{
  "d_expert": 128,
  "d_shared_expert": 0,
  "hidden_act": "clamped_swiglu",
  "routed_scale": 1.0,
  "balance_loss": 0.0174,
  "balance_bias": false,
  "router_bias": true,
  "init_std_router": 0.0165,
  "vocab_size": 32000,
  "norm": "rmsnorm",
  "optimizer": "soap_variant",
  "batch_tokens": [65536, 131072, 262144],
  "max_seq_len": 1024,
  "train_tokens": 613600000,
  "dataset": "wikipedia_en"
}
Below are experts of layer 7 (counted from 0) of a mixture-of-experts language model. Rows are named router (the router's row for the expert), gate (a neuron's input weights, with its number), up (a neuron's input weights, with its number), down (a neuron's output weights, with its number) and show model dimensions 384-511. Each number is 500 + 40 x the weight over its row's rms, rounded and kept within 0 to 999. Numbers have three digits each.
Before each expert's rows: "gets" lists some tokens that make up at least twice as much of what it gets as of all text; "raises" lists some tokens whose logits its average output raises strongly, later layers aside. This comes from a sample of Wikipedia text that the model never trained on. Tokens count by the router's weight.

# expert 21
gets: " of", " in", " was", " is", " for", " as"
raises: " the", " a", " an", " one", " their"
router:430509546481431463497495552538538493482508477537432549482540520500562458525503504528543540467482497496508533496529459487495490534536421402485535416504521458552489499508573480476490470515445529448479483481500533525468547592510463515426487464498519421489523518547401481479553470502548472556526439454477485504475493451484476444567544480512475366526558462478603513463485520478442547483468
gate0:401571548528491502515539514516520612462500492566509505459518458513536484525507523439495484545528540510479388557464481548506473499536546400520507565466525452530488491493467497400527511518493526419453544440471387535485391488509511540506516561463457513483516499549494483418534455531512479519516461500523529506467505496565526491475513441459460513527581520463503496506501480472583418513497
up0:546513429452489505454532480455487429474542500547414482547491454477537501504493477500494512549539437486445489469411509442552443494489459537523490512506553419525521527495501554437491550530566534458545568534508543570431511524489447446531435476560558554522434519408390421491487453460539587490557492538469486523510527411477517511485459512485501512510517478462500515418539457500559490499433
down0:554431591558488524523419477455505473493527540545498463480498542587403492475429443527527533494504461421523569477487470432602453462540465541488460498458543478461561512492496469488499490537528522546494501525458468477551446472419541507560538495487472518496496558464496490570477533508453494475517556554437488556484493486503536566480426496412497483491526524515455485530545461492498565491527
gate1:502498594504547518492519483426430510505543552516470454483496524458453463487521444512458528443582503505478564509557494516490497502449558534486460540465435539468472502471479476515512452487526539521509467551498507490478543487540534467495484458453509521496477469528476543533467553475429450542554475430529467520508440495530546514531488463524468495522482447575530496479578508492529520528533
up1:508451532521517520489482491488481519425488449499445498485533536469583528504605469473502553530499522517584508480562486456555548465512461586505536565577462455507455547518496421507517498493435515507527548481460545498492485494550516511521553448532500471507570549521505507488476427510473519475469482510423465512471483525525474477403445410552471511495566489531427513550521475542490528503493
down1:429524470486569481498595471513511454564443589509552485479532507466543489458441554507402464485434518475468484517464515484511401491506492562478469521500490492491573489500503549517472535470473416549414550483576511513482529456485492459436512528533544541520492530505529482467486511480553471507490567480515551488522509520451538544542514509564519451461460542475545471421428527422511370454548
gate2:430558499481360577511401469507532562452446487523472503495558506404499470489581588520607562473510463457561504506486469513549500469509444545515427529512497507448500547506463452485424511478488533489490473473538450562476500498545515513579520527542490492479563488498525483467584482444485551417494524472426485506466504506495465525480479461478459500562391558426497449493499549561419508597464
up2:439557507476428444543433516464509518489501468503524550547465573449481454512482538535479497447436590397523478480449472491537508488502527562519502441560479511516571490525490461502518527430481517477539487515550474441503428509484541526534491537534490460448456475491490478427533456539510497499508548466491547585572464458466514492522465471490558510560493510497540459517524550524513492499471
down2:472461498525479495483588534514485499517472485499487599527468488485585550441503474547488476530513524504519457516391535475562454524448470530575435547503514501555506536452501523490444543507463478512479536465496475514494535513493488488499507521549441529484522460456481501533468429500443553472508525499545490481488456498426453505575511515573485482460445498521483504492451503431498510516490
gate3:457430504527477500555426525522450473506474528484513528438490456474500459502574458541477433521511497490484526427451432512485447618498434497474468497478424511541480509545512472536509502530482437501512555449572479482537547523442430520493537528500512456459544518452507573577448464487481504504538501547413545488555528470599542423492495546455504545505503482559528471500498488492461546558548
up3:448604468525524540498483506447509473538464572535502556517452508495589514542514543510532521527479514514590437519477555485518527446458420538494519505487472553570545461446487543445500492455511592481473507560492452502505501474492396444503563517475496500481510520474493447450552509444489486497575511440480483509550568494528561531499514508513398552549510421448474572530526475527487481498457
down3:562507483563547495516609498502525580503495464503501571488530552516449501467550550423557527481523518417497478482545476427479485470476582526535464486513532465505535493470484552498452472510570508450568439450442493518528544518567500485504508555494530474451470481525551440517529541549498480471552452538542505422550429530445504467512527492496480426530504528535439488475500510535466495476469
gate4:487539556495467472492485560466523518511494534430530553459511443517540582547504475522519476456496480486491448443511443434534438476453533565518564514495547525440499484522533484483536508483507528454560478421472559516553513514452490461492590507551431556481515458530515519549512498531484530523452538435586510563481512518472572515448556517492565593518477464522454519450521479529478479515445
up4:464536459554449501470466493447510492507523512493463427476480501554549557525498618526544560461470445402482417498468500525512522549503527486479596476497471552441470497471520427500504506413453478487474524513497464470574502455495556583443471568514492505463525422517525505536471551465541493537465528581523481549493477517553470495478521473509494561497519518481435458472502496507514437438458
down4:485513471446449446471528545497495505498533466463517584519568515529459530516520511481516502523536501436474509547466489494470433545538527512428508571515449506485460466527477444430476516496447476471483462552490496454517524568496569471554544485513475559566495520596483489494494507521512555558538530462530468513497544550571517474494462508444536468516546536558482469494469557503492527569555
gate5:533446507485493571471514492523438444465420503526489553569473502490425468528529475463577502428456469446433540477524523497493522453496463493456512501487538536551579571475532511536559532420504576478417431452485579488537519530546485475450486484541502418626498438481508490544503517452494471496495436564532542496452514491499501488526558479512473538460466475493478499570492505475464447484510
up5:542364421512485499465497468506603478513528511507494519534563416466456499506461493579598535552475528502485546479554508501562458539530461554495518475514543499503504478506506557485439470440531518510512500524592551457520562556537487526414522477490518574480511498551526474536531507489547479442480468479499515580472536575446504546492570512518587434433512555540458531475500477486522492415537
down5:553558508486525512576509585523533553494478460499516494509496478513526481527509435487528443507544506553562505460503530469481546497507472495451527527535604510461549546506441481497479485561446398462585550530497535510465542403457429460520453488488568511492524449560465469557445435466497517471539511445447465494419501479446538526427448530497487526453505559446392599498466458520560440522465
gate6:468482499452416421585503513565514519572578486470497506505480531515471415500433499480504479447497540537522529532483573464461477499495485550432568494488479514517467501521555444499514544476511494449533534507437527538454521503539492475473504498487496386469505471467569585443491482537533459482513490504448488428499483531559453501512526473498466518422480535494540466487510546496515501488515
up6:463483449473442559447559544529493449507493491539549506494499487508540504554465472535503509476446468510540481512466482502480533547551463528482446530454551600491566461510519465480463468512469503511533491537488469505552513432448536461464528476447588505458591535501509533478571528426574563466500443492534502421572501556459474533518506455545495504518475426500473495517486449569462534490507
down6:513503477508446504426387425502541480491493486577447362593478405425438555517490503547468432473450548543438529523484517449533482503546397476491498463485482483461523470476457563540478451483515508523536499487564398560518513516549446487488522502550457519518489495457512487558521538500489516494466495531475534448576466503467534494506489482524491531507505412507496430432508414417534521489485
gate7:571472426516484491516494567439501427567463492455500502565476491542490481525481447477432582485511516486555517467429447451556497519503536560535444496524516541473505499509621555512547501440494464428536496506503539483441526555511502592468515549510463527546523524473491456450545530436415468504485424497460473524488554526533467457484530516404485462529497481476541525538463507514475391437519
up7:490456465520506512517507448475487567527562493461471487439530428494526563528493543468476449531518513492432495447493493506493541488484478558515468509542541557457554538608457534537530466540422496487474482473508538482447492416440532517546432524485466449531537498493440474455459456469438506554506494496505538463465461531522461503534542481519441461490473560535479514565475487504498531544576
down7:480495507435380533510417480542545455503527537555442415505473530537547480495532572493475513531509475485554497518550499479439410541500515393499559484510546443493540528509535550519465480521486534589462487451458481470550493488440520489506514540458526475488495438496485505529523491491472489494534488566448458520532438513532470577410460508496486512485512518468546492401455517465503518468490
gate8:482475515557570558506467480559526450430545472597501444407455471449467508534509543456509467486517519486475521484501501528528524471501483496468421551505442534485571543523421531533586489538550522515504459546503523552475446520520519511399441500474476460554425460520461589447580564503480497506517481503431485519485552526458453540491560433454508493505560499479478470520520508504533477529494
up8:503516577442502519523495479500555580479544499542494496460507513535536510472426499472431509576576501526530520517486480555441455416477499440513544528558513440485500528508522495528507477543501505449496559445460529479517477440470540488479504484525483490525504422546493554486479505495509467566526472561542490516486496467414518413500485488491538472452564570430542508527454501550476512533539
down8:485480508521523491484426507491529454475481499537518445475520479505486482540463498528451461443529464582518437532386577517587482524470466472519470528537531546480474459470496542527521473526557508448522447472461481550534492476523465537514480454445486520490487460447507461432501447492435555503509455515495527531466577450562555437536503509526499465411500493555463548499459475449498468508463
gate9:527505474551516510476450560533517497521469603469518505536508543574486464498528584462511547502434526499473519487481521483492446514491499492408481460519460534473509475541434478499523491529520504527461499451481559490557511567435526511518489425526443554492480514533489486486528487442478457603532561466482468543524532459505524519422547512632518498463516531506441514456521417520551517463520
up9:453545435555459548476415549451451536536533492595471501530458539578444471571441476504501487538490485489572539507499582426548499510520533512520387566454560544485533508503525503462500522455551499465539449509544493507471457526531476496553521471531524449467415510527400453505498468536491570485550561497526454536492508549555488536505466504556536527537428544506487553449479516557495577531523
down9:549574438494468457433535575568510485423548503429519518544536549475535519462483522527515486580476506465516573528427495503524467488562464477529558465552428476608500492523452481549479424525499528496528491579525542444460478509463525493517541496503450552557529511536490511508471590495498451570468533461555524512554536521430486449530469584491460441462547478461489547415469511531505509480483
gate10:551497503496536430488486566532443516507551538420509427498413504463533481495448457556411487587520441467475467417442521483510499501448465494581607542567543508491543475498504537426485564519496460448500518504494418503469504498529542531482473443471488480484542544524509559440511485414469501461446539499553452511524512513530508562426543515604501541560490512585478501536484501572489550513485
up10:456506494483501544474505540533510418486454547518438524569539468455548574561496486493505545544460612513530550542431507526454567496464497509542535496448515618453527516529441493526504502497418502586518446514463523489519509506489482536492501486525564465493518514454549532527503470460464452546581511476577527574516457548497488498534481538540452538547490487472593405465524540492500491488516
down10:486523560443481499479377473539483538471455529517486326427476494545466457496485530496494478521476465475552480452445562486530499534455495506485517496534512469521380497534511472543569523530485484500430536524616526519478445570505501532514526449531460538485542539521516473460538599458511490490528484420515501472433518504509532526450446449517435572443604473478524394529422508456547531531532

# expert 18
gets: " by", "y", " with", " of", "=", " the"
raises: " the", " ", " a"
router:514535535463513514554452491422508501507412506494526498497481521425503482516490453484438508398529545487498491411428527521542508482557481526497446602529508510514480508558557449448516549492409526454472552497452423535481506485466475437555507504537496470511521463494489482594501472510516467438551555485516517533545500427489470519574520496511429525482547550480480556498558448531515511485529
gate0:485489415438417504464488493484494549491482554483561480520538510550530432528550496530528539469449518568451467494535480485480515539502576505525514476552480461513545543524504464484401520440406483527470511527477496438504520507442485461534516478573470504509541577401510438464476484517446523561515519439429517489483594466507541508550448477525570533482536544505498475475508576486485580556496
up0:472539533530479479503455554514455508508581546479557536421489460471495590520510541503508539457521534523420525465478485513448517519537435563509466465502621476480552563454423479448482512422514510489506542484516514536418540470575504411510504512524502524511457524449557531496489508454476496594487523507474546568530521366481451511563554563453455496411468451475546420446521530421594547463451
down0:495502525482532513486711453463532499350504500511436514481558541443495459515457529538517412525537473628490531479496442469435496448522504507503462495437441494462517543483466511544514520491560513539604431488488458569467477467467558525502490509436500484420530520611518518475522506597507495479487564482499501466525538495490487476480510564457568440456456491520505505470508494530467481517496
gate1:556507537540548543519539571511469519515518523495489551499536471418471518549439477533510490509543469544560479500493465526582558501555443449502504478503587518488525524544492522536547544500436501487457520486489551541528523487484524468463468489496416496441457433543506479496517434494543451541519456536467533566535463596434484597492555472552510504447501541448488514463513513485468526506477
up1:468509606500496496527524436508512481524473537485441542451503554525521477520542515514575479519475577504469489527471501508489506505510529580446471487427463502454504479450456441583444521512513464459429480468473505474496460586506461546555538542526499464529509436510504562536523570514528476531496491470506503472522456494558498531480515445460533548452499521481541420477510505471500504486521
down1:530525503452537555504353485552466425512510558514598502494484514484492475473542528562497498481505525541436459506572514403447462466478527494494477513438538468544583460479461561503414426544494512534555510576537550418505507572466480551509560454399536494540497551534499562555503506522481522446522464491454507485390518471508543520496467577563450504536521491532495470462550405569519544452456
gate2:457428536455543484508523512511529512513496543475457500541497491514490491478489540463521574444609406481575488575542456500498552544493464453503547493496495473582476563479504470546537479491510575530505502480442472523468486443503475529452517503521502502526457439466493452542535424452471464554530476456513547496499508478483497517450551421435461435437453585569578532463483440493449434464509
up2:496472466475466503493552497489529443495560558442523482550470559515505465514525496511493502558570452498480515482481530444500510530589388505450455490575557463424467568581528561516503412443498514522464549476455545512504510487501525543486512514498475503511491446503563403461590488533532495524474483490492479501497492495475512445500561475541511429504444599555515540461523564472534466490497
down2:527559488475435425576412511456554462575540462571460388506520480480485490542520483512499489469550535566407506531451438446534456478538522530483469467514477555547498498558469489517443482487417505553479569432571508577532457554502514552480507562490498539483490518527445511551470451542487499506565486496527474491473423581457515519491442459456543561577560429458482441471543443493532482524478
gate3:485500486460505517503516541526477497457503552477529510524548466548538536462500484555553474453505498499639494489554484450479528456506495470475464507548474548536497425478540536486565489482522493431502521491521558472520461412561553558442494493550512465554466534454504545581507520530424490528501429512493566472490551520540475517515576509411464506537532519539412485513496498471554461482547
up3:453532488504512488552479450489472446501455526495431490516514487466470518589502480427450496518527485453496530529481492514469534511447499506544463507569519537438505435483487510458554560461532558399553460461514452577510430495436484509530473489427526585508530577478462502485491519493506499490465454480446424433490449518474511474506459484479502527481424435454482523500465502490513509431508
down3:515490492528517558431346455535465479430520529582534343458459535485480517469540505482547530505447482527475457519494517468530512493527571481475553490523525480478460514488480505487497471485498505505468523520546453507490512506440484491446505474450442509510496467503553535512455498478584492496500508504468446456544520524538480546583492551517516501487440516514472488482554500492491542501520
gate4:498500472532438487448461502532501439547523453473500553531590549512464517539550537413553519485451554558470454541506537466484487451526533516487459514582542515474487539476567498546469465446589466497458507534545484529534564556471526476441505503523562519456536540522516436516501489479540499548508455446453461560540497487511481508473509487462479492531500553493549498460509545550530470528497
up4:516575572529470517512485520498505485542487451459607487507565539534486490525526442534508456540505469528450543487520506511528526476492586455482477506527479482575517510474474485518422396464507497476466467468491495499500548463474529462501517549497513526465518502450455442535543524491596457510501569478546498550473466458474516538510571521474494468436468409526538465501538491489509520442498
down4:474488474535572498518440510475532454494463545467533510462460494500514458533536503572443481551507491506507528481536482474539454501475541375556503468478473518507452537478521532437539463515506486509483500456552518479520503524478553442465502477532518532468536569484545469565468486515420503553483415469528496421468411493510441539527431494550445531502513511498521483544547442467471457414531
gate5:479463504531483484552491488480514444477489542528472447420508565548566468435497472489489519479536466459524487440522518496586491518529493473485514455507525522505471486489467459540514503446410516577449575503546505523556420451512465431514465464508536524531456516508462531479525461475483473483510573420509485464548566517502458574592562468503565569487517494516394492515521547458490461565585
up5:549426545511527509457551529481539489588507562438529452499458533550579477431479562507492513477521544478480482484506513574526456465493511510471445472470531452478555476572507529495463527384430537493519524474498521484529533479539521442439559469498524429495528504543458486481538515524531471521528465459486462517507439440509532506512454444468526475487430490464515509523470439479512488477545
down5:479538469526484552506494449460572456506461501518492394506563560456499490488434487429475459481517479542613510483455528522576518506537514459425553547510482567478527491443477495504417503488470435447495538483494516572507485504491477465598542498499525485544473425485488429489515488491426518507511489459454498491536563532541491498510492515459445486466515506490456493526521455485479519458541
gate6:457493487519453550432485496463410461494570449557548544501562521511490504454527502499582528531533482501529526440540481517482418442524493571474485511510469481468417514543512508523464494454510533525506516479472577504529549485510524474599518591525558489499504494467460529495489471470487439520539521490465549453516464502496491485540505463530487485478543514489516479477607461473487490431481
up6:554559412562576528564506509472470531484444482424552491492521454537496523471484488485470516533530453520472531464438485511498480496476493466500519535468455392430515518469510426483459541517435483521450493486476474503529573553567471495510471522470446593463517447511520498525476537504531500562492453525537502443470540467457439501519513465483463498487561553509566418469459494544559475538558
down6:539468505399479431503470396476485584502457545485438479509497491508463530480520376478492486478476524459503474458494527575512490483471492472529557475535489518534487468541546523482473482526499457478486390522476507481448559616468436489501543454503562523483471487431446537424524552445481529491484618503486495575500557546582550521547506478529487420504467502528526501529445457566444477542591
gate7:473439464478455548513503542500557521486469503532495529515581497483548531547519456396505449457456477455430522467486489493545513475536460542487545489557490559521451400503533501433528508581533467463463498495483478433519510412493516533502398412499468500514438484474492515443451526533501541499478489489505533434487459531445512519463540449540562459511490491415491538536513517510542553514441
up7:492484452495453479479526473457554477512485537511515552419524492524510442470536539576476560429522501542485470462439516512464505531484420456481463522552415530552472445494481513575526492559535502562523437524428480445535497537527470510502470541500501476519563499458449468486520530503510471489493492442504511446496514444475480452436508437464564467466471519420427481488563528485481536515492
down7:476487522615536443555544589531470354537454497506614507519584478480467490494440482467494524515497470475528382489507524495510527502526504562471608470576506475488503538485546437460518548538531498513563537489461417506559508493551521568457490485504472493415461453517425492547522426438453517541470450512543405473485511553509540557434514484545500438438457534498485486532536445503475527410468
gate8:507484506469530490551555557537431575517538571518462544555503481469555527512568399509552456527583532535447495518486485475471419586532509469529566518509476477505483535520524494519495544498467563542470540454499513576457440428441517518492475565549490538434474420453507506551521538499522470477519524457553441460538544523519514510483574509500524492490505550496477483460496460429509478440428
up8:554508481514557511513419517501546458480414437536494522431438470504496532476483450507486510514492511488510515510516583511523470527540562527372464520505516579508457504536544570451455469474480431501460540448514470495559480480532591525474543531381493501507463502543480477512512522527421481541488460496429457382500467469517521546532511477561549453456572487511481523522458508499480473505545
down8:484566493485438518423450484473460492553549481456515516468501492501469446513477540527531469537493543448502553538523528498406489525496531501525483430559479526516597483550494472505464494557548510551479479525504551455589517512461465460446492538558456491541524564444488498506529504508517503509483491566504514528527537528522512550491483489472482559490503434432581477548511455477452537519488
gate9:421473416391546508534509460440535531553451492385503586544515465474470496582430466472506511466505502491478508489496478514473454518575515541525500458473506518503490533539523433470501546623457514455515433531562536488525585470486583496481490492554535516496500555506525549511555560521525490540518539503448430504530537570479461538524598451475516395516525501476491500438473454530499557471446
up9:474519520556482495568486564499526485541553454466519483397498464461558444523459546500534579500465444505433550552483461535543537520556507484554582427434506484486517473573479456506452443540510478523587536411454470491501574577532461544508584479439490510506491561445499490507477530497487546519525471476488485506468457522470464540504471572463500530581550525532555510519454564555438483563486
down9:486528479472485544533501499455432485428500516454553512555507524533498571475482565520523491405578391515460503510478524505414497453536547480488516430485456499514491562502513531531529485505525515504514497574528494562492592472522643492487578540503465467479493507558501503491458466537512467466508510542512488543519543491494598429476513567515517461486451502504539497482507464453476485452490
gate10:546500484529513483397471450521474448498562512500512565505468542529556502484504451513489493476469460564537509495430510548459453490503431475488444496463511528455551511457506496545427520503427536496464542514526517511474536534525512524475495554511596564436543506551527508514531512570457537471498540470504447519489593491523547427450432551568519490433490577469561483522542434494509457489494
up10:496510483478489518452510568529504541500548519488484545521535555506497540527493516551479530523490484488446443458463515549516496544478492482482473521499471481475539522566464488524477456518507429576411463484600469486517570495525507577519464473542462483487519481533527512539538524468493537555519519473480496503448498485567493498563478510542512471485483507461582527431525526511535611522518
down10:560495541456513485468553547491482489477462558483502537494570504509508538444526584499507563484508553492477567541531451470537441481517574489488536485580476511515482510542502484545470489513541551408544550505514459504462473469610411456537483514551521533500477506445533499529439484524516439532494521562504480557499472590443492559464512540505464483556514423471393550532467488555463529543499

# expert 24
gets: ",", " and", "),", " including", " well", " such"
raises: " as", " the", " and", " with"
router:444501482516555551451479578469532467496522500532491530519450514492561450524568470469522536552535522502472516509494509491456497484495459515504450440456500465541503467530532450449536476527437446513489450531458517519506471483474526485458594425494475469475516482496480495562485497484500553405446479506498489507457476547538515479509542503467457481561509607460512542484580491470418456502406
gate0:484474470471537482574420455449489512558514528490477514510596593484513530511499573552485446518498485480492557502463518519576545529527480512490490450510449541483512476515468489571473429474486498542429495546443537581583460569483532542522491540569456553476475492451519422563569482533543496473513468439457449491444492521510514480539564455493578490540465504502519526483545465529461534516513
up0:471448520477459518515433533512486523467568516501505477503472543535493472570522482439513497521464558441484539511500558503507481476494480458484478522435529456460505535492495485538531482510511495462478526524415546561431535435537466469461503478572509574501469532553556522471450480527474488462439536449470400498545491499476503571509511518469528488463574455515520542506462518528510512527510
down0:514529514542503551500503517449538546549492536423472423553450490533490556533488486514475521517548449529538532565518453419513510526441535437429437450480525416462503524502509480468464571508570449482531543521544496509510547509520521521435476478524512472479483537461445489501517530484433536455538488482521495502470504553426523444519443508488464549577483552498510473470467503420433475495503
gate1:498591516483529514480492523407550476518467471444455478503567524515468580521543541546519449465492474515499554482458500492477516497530492540487539624465478471461524533498461496488497502509489526462560512498483474524422446518509500527423480495527463571474438523479508450464486508494542461539455540507458400462467494501438476466518483476452449486550485487506502537551503500517451478496460
up1:587505486446553421548477561522485517539462501557457496575560446494453500541504532444478528536515461549511548491458544513515627447551464455558554469507445499547462464461487586459518536482584521495520462526494509512475506551491555526435503476469446473434415533502474508467460457535478502563482497493483560400473469462475465520500562563457493495506477583445399574559492497548479524499524
down1:433442530540513530483485448431496523502532524564443493583492543477502512606526507481424537466480530481533465507444486521475533515511432418503460526528482530499500491480490512535513476538541540517460545486498488505515568484524485517473537483453456489545470471543500515498492519457506584556481432531525467505536427436512534545444542491507525444481450548606605476514481441492506533443461
gate2:562591492506542548483485550601560459448496495437586480511438386446439473512501483589559487500541464523559516498510550580542571519482513456474550448541549526494572517495526580518516494531492560470523512409546526524510434538574517589513479556481461489571488519479464587507503510428542539537535485485480532492500522507450460524509480563529540448441533418504507481482432517535506538499500
up2:464472496503548510564487478524533499595561551463443511487450487500499431491427480518544484525519511514543495603488478554495478517512441364481405559490534458514463500404512504537523504489463524449450557498467485506489520498542488528532565500410447537487524518550485475470477510476527460524533466499484448463525488429566498511448549468525594541514465522498457477514558528479463477584492
down2:470478457492519477554491399465458616531557476538485606449596493516527491525609504501482483433611548527531517508484428431516534468504487529479511492549431459495560484512454501443504489428543465499514463491539542498502543519452468483522530506503504487488475465532485520511522526464485507476487565525494463474498419477549484518575510529493411556550495446481481481484490514509479489563456
gate3:570450482380455490519441490457544502508589498504396487468472464495524585496476529532464486490530446525529505494545545407454442522507487501525475431493492519533499495529455494509528478458494470513580484623544450540493433476472458450496484529524540558512534430463472489480467504564468492469455519506553470462494483486517513473437558551493559472539547517488459487554519571526543509485525
up3:491477584532490556497538522493467411461574472500485468490478450479459531520489505488498416524536547472485476482516514487478481503518469528462425564541491495456453476476560556533535501470573573498467523511539487507500521489555436573532463436471416492471485535501453486410573480493481479470428527450461493517507486512488545486541527491497571480535514465492520501433484525499439495546479
down3:496578462506519520473427491495449553436436459481546437514453552475485520473505470547544473442512443476626513473535489471536477485488536470520568520504554564531535549487549555445499429545489579551502491496516528480506517528487508489549473490528460496571402479546449512529504513467496413534412562533450424500492520494442476458504499474455431440527501489518471481560493432429566500540471
gate4:554525437484580520506494481538470530478487469462532450482489524493533493482550519454538543522559498545454493500454496544471519522481533529521460403504510450476549473486524583527531429465464551469462513543403497490595541508530515421597468493508528479505472480505487539518499494547558479476583595480534529439467441548513538513492531551531518481514471497498428492486488506546453481550476
up4:425484437501519480524505494573497504492465567561463543506452513524453481580464519435496509485435539499510437436457507523407491431471466564507542544517492519518503532499556460528452526478507497506535543486475546430525490524556531577484526557488545508431523472471459527488502501429428456522513489492503478494427499466502446544535489495497521494480417521515503510437544550507484484501491
down4:454467449458482480499427500460536482572439487504574511528525496569475486456494464604459500548501519545430497585419530451539492496531503470473517453571564493532529511468522507513526484507501431511493497541488469451520480499490558492489457478481420468544468500532571489504500512516550434444504516521550476547501552552476446520515506494472486507564563550498532477462473555447554512488490
gate5:535447502485480496503575553509543476504503533471516563502483537483451484526466531490429483518482460569473564534401466451447518519538483525526511456461526561544476498568522553485483447429509520501547511461480425467500474463522457487565497538486554443522500446417525556480508461510479603543475512524565481545468512469540594531539505462457499526565490568493549549493546480602500581494485
up5:541535484486529440504535513594557489505528507521524589519494467502528505484512505514474412463486488448494473451519486502508582486420578521435552471465550511490469567420492460454472475492452484455514484513447511449470449486446534530443427525463407505523412498546588390497512498540477504490516544473421472513427451481535494497409516507474439533493533516482503517476545542484496377544497
down5:491478490522524579517489472435511499462506531484557505499525533529515508519467476471496520464460520460469443490570519488495465534519462557534510453471458458523534514416494491489495518559520544508526536570476556509525556559552545516477535441496480473526474570520499483535478550479491451524510530500475492476551537490497420495518488506501486495467514493544523430468522494606499489466536
gate6:513527507496567574465550483481502584443457424539528553493509515496514522540526492493490535519498561406570519464508474452481513488464539543450438566564558467492520467525508415462474479540554489468510456485506522492511447442500547493525505577528513473537560407456449486529503541503491522447548500470492508414481553540478440445523569552505502486487549496490513406505579571534394545571483
up6:489511500514424479539526485575466419461480474543409474503472485494568483488486452400555469469508527470436475529585507543448456578435491470527555483488445496499515526604470425541506551470548503429538528455448512505433457529521507488524454435535481524471528520508449553516550453455470433482520429479448474575522562534441530540503511481534551499439478516517467451514522531455493527477471
down6:457577469486499506492419426424501474451556541459562501534589502490573493532481522503434487501538475410514427502514519407574443402485490512467458461484483511504476542475504537464501462474426466422500440525519519476603489512433475413481537529419455492556491419525485523473499444530537519509536602575475524504528494510508486552526503488452444506517536523508541509468553521486496479516455
gate7:511509537539481534495503518491480542512374496514457508486457482510482490464557499466532509505432478443476452474461482474578497481484542495472526464503537593552442519566527495455557454481441577518471447506439585504439475525500507574517543564516470471501519450473461465414497497444494459539497521467511470504526457457492448510453551509466471455495486525455532522532528534513514446542469
up7:518526516448482451495502530519571491446473536468526576576467501475487567449496460551421527532504522588471487499452505510502437499479508501527497539543497435499554518451568461472514491464591491480492514546577439485521486507490543511492526546428537476554550482492463458512509492457543508513493506543531486453498488496545481489470514495515594531482517505480403459443430541474515480505507
down7:517515505481580522508439505563462460560508493488496483395525488453502428553513471533554536424488502515548501480524459465472509502526474505491450535517548533498482469468494435465507491490486494531492550472440479501465483474477515490531529512510552495477467496481512484491523519499466520439556514493498465555413503457514531585535545501527506487555487445485530486542468468520458517522456
gate8:486484506527487432551475562514518458534589527540471465524440575485455493509493432565452545519473476541539477518435522467507498559414496521476500455536485505439435553497501478487566596569508453571511535505546540510502471503468530546461475557488543520496501526548479484450515470501537484458452522496463526527525452510494448484497550490527478465493536475524493496479491462552550504555500
up8:467406518450475517572523528470481551490479505503501492522443533499494579472538493421540487525567444458431515540545440517497439466533466497441465388575460497524508534463444476503449422480439463476489498454516467496477555474524501516541436521462500502502521506501438501509527515536476495551435476505488528485505505576547521486505509467467493555456529512499532529468522505443450470505440
down8:501502578487514508474428423490531477579474527541499490452503499507470542520541470569455455453596523504484494487522496505532462532522560464534515466569540429478450456470578510517562472501514544516493560470518490498527488448521443552466504529513442479466543525473462519497460521453566547491524448505495504534548510450551560481507495549468480498490491458495523562494479440546558532480381
gate9:481522494476523426500506479485501542532575500512555573528498466497529526449434511488480494495532496464529500535443497431495547464526493380503495526524442517515492497493439530429495444486397476449456453465504537446454556503576488449549479505536568457498469415505438456502483497479486563517478574515536454537500498460585509579546503500385509526594499453495506508486499580508504545504458
up9:493520455539531438477477538540501498409536558508463505476394410567519546494532517499395507578590508522474544466457468493516439465530505509503506489539475546477564492499535533433508495498502505419486494458510466458481485503521481519554580517445483508554480421423514495518470494517520485505516501466432475480521545503454518540534473459505459463544469517561527530503520566524554473532493
down9:554483517499536491501448521491548556517475449511483545472518478510461513497492466511535521483468479511520497543530518478575486502490480439500510561573519514574551483512558525461542569490510506517526466414470403512425471506437516468518413540458498449497460488489512353524567508511454525454468503475477542484453542488487525472546487566504494487469497485487444480523509477536488494527470
gate10:490508485488498502489486499544510503518421547483531486504432423529535465518501543434518456468541427529511466500532486601480488510583527497517493503446517454508564532519435445465474527444456502478507497470571518554497502522538478468478496445478511518437486442498483502532487516475469512464498481560525489479525483469519457430556463604622489398523493541498548455436551449522537415504540
up10:465489560542514556518539488533511561538490539512456469539477518473544458529510492445556482541549468509478453470475442502530431475465553453502577478554521559501488495526496503395493550461511498523455392479509550526510469551524550482511506535507569542444527389488476555571497477545563467546524459563468509463516500489468461530512463521514523528480497461486510545492506513537536565575453
down10:514521476532486497493528526439488480479498444479496518416534479476518550469518490508541485539449432554503464552546517501550487558553422525422537529494474457493459581507481438542542490491454539476552506433447498518549470508472516561466511549486438501576408488525477406552534554525532492459493524475498518471516513462491566504513554481547514477575518505507479427517536495506600539406494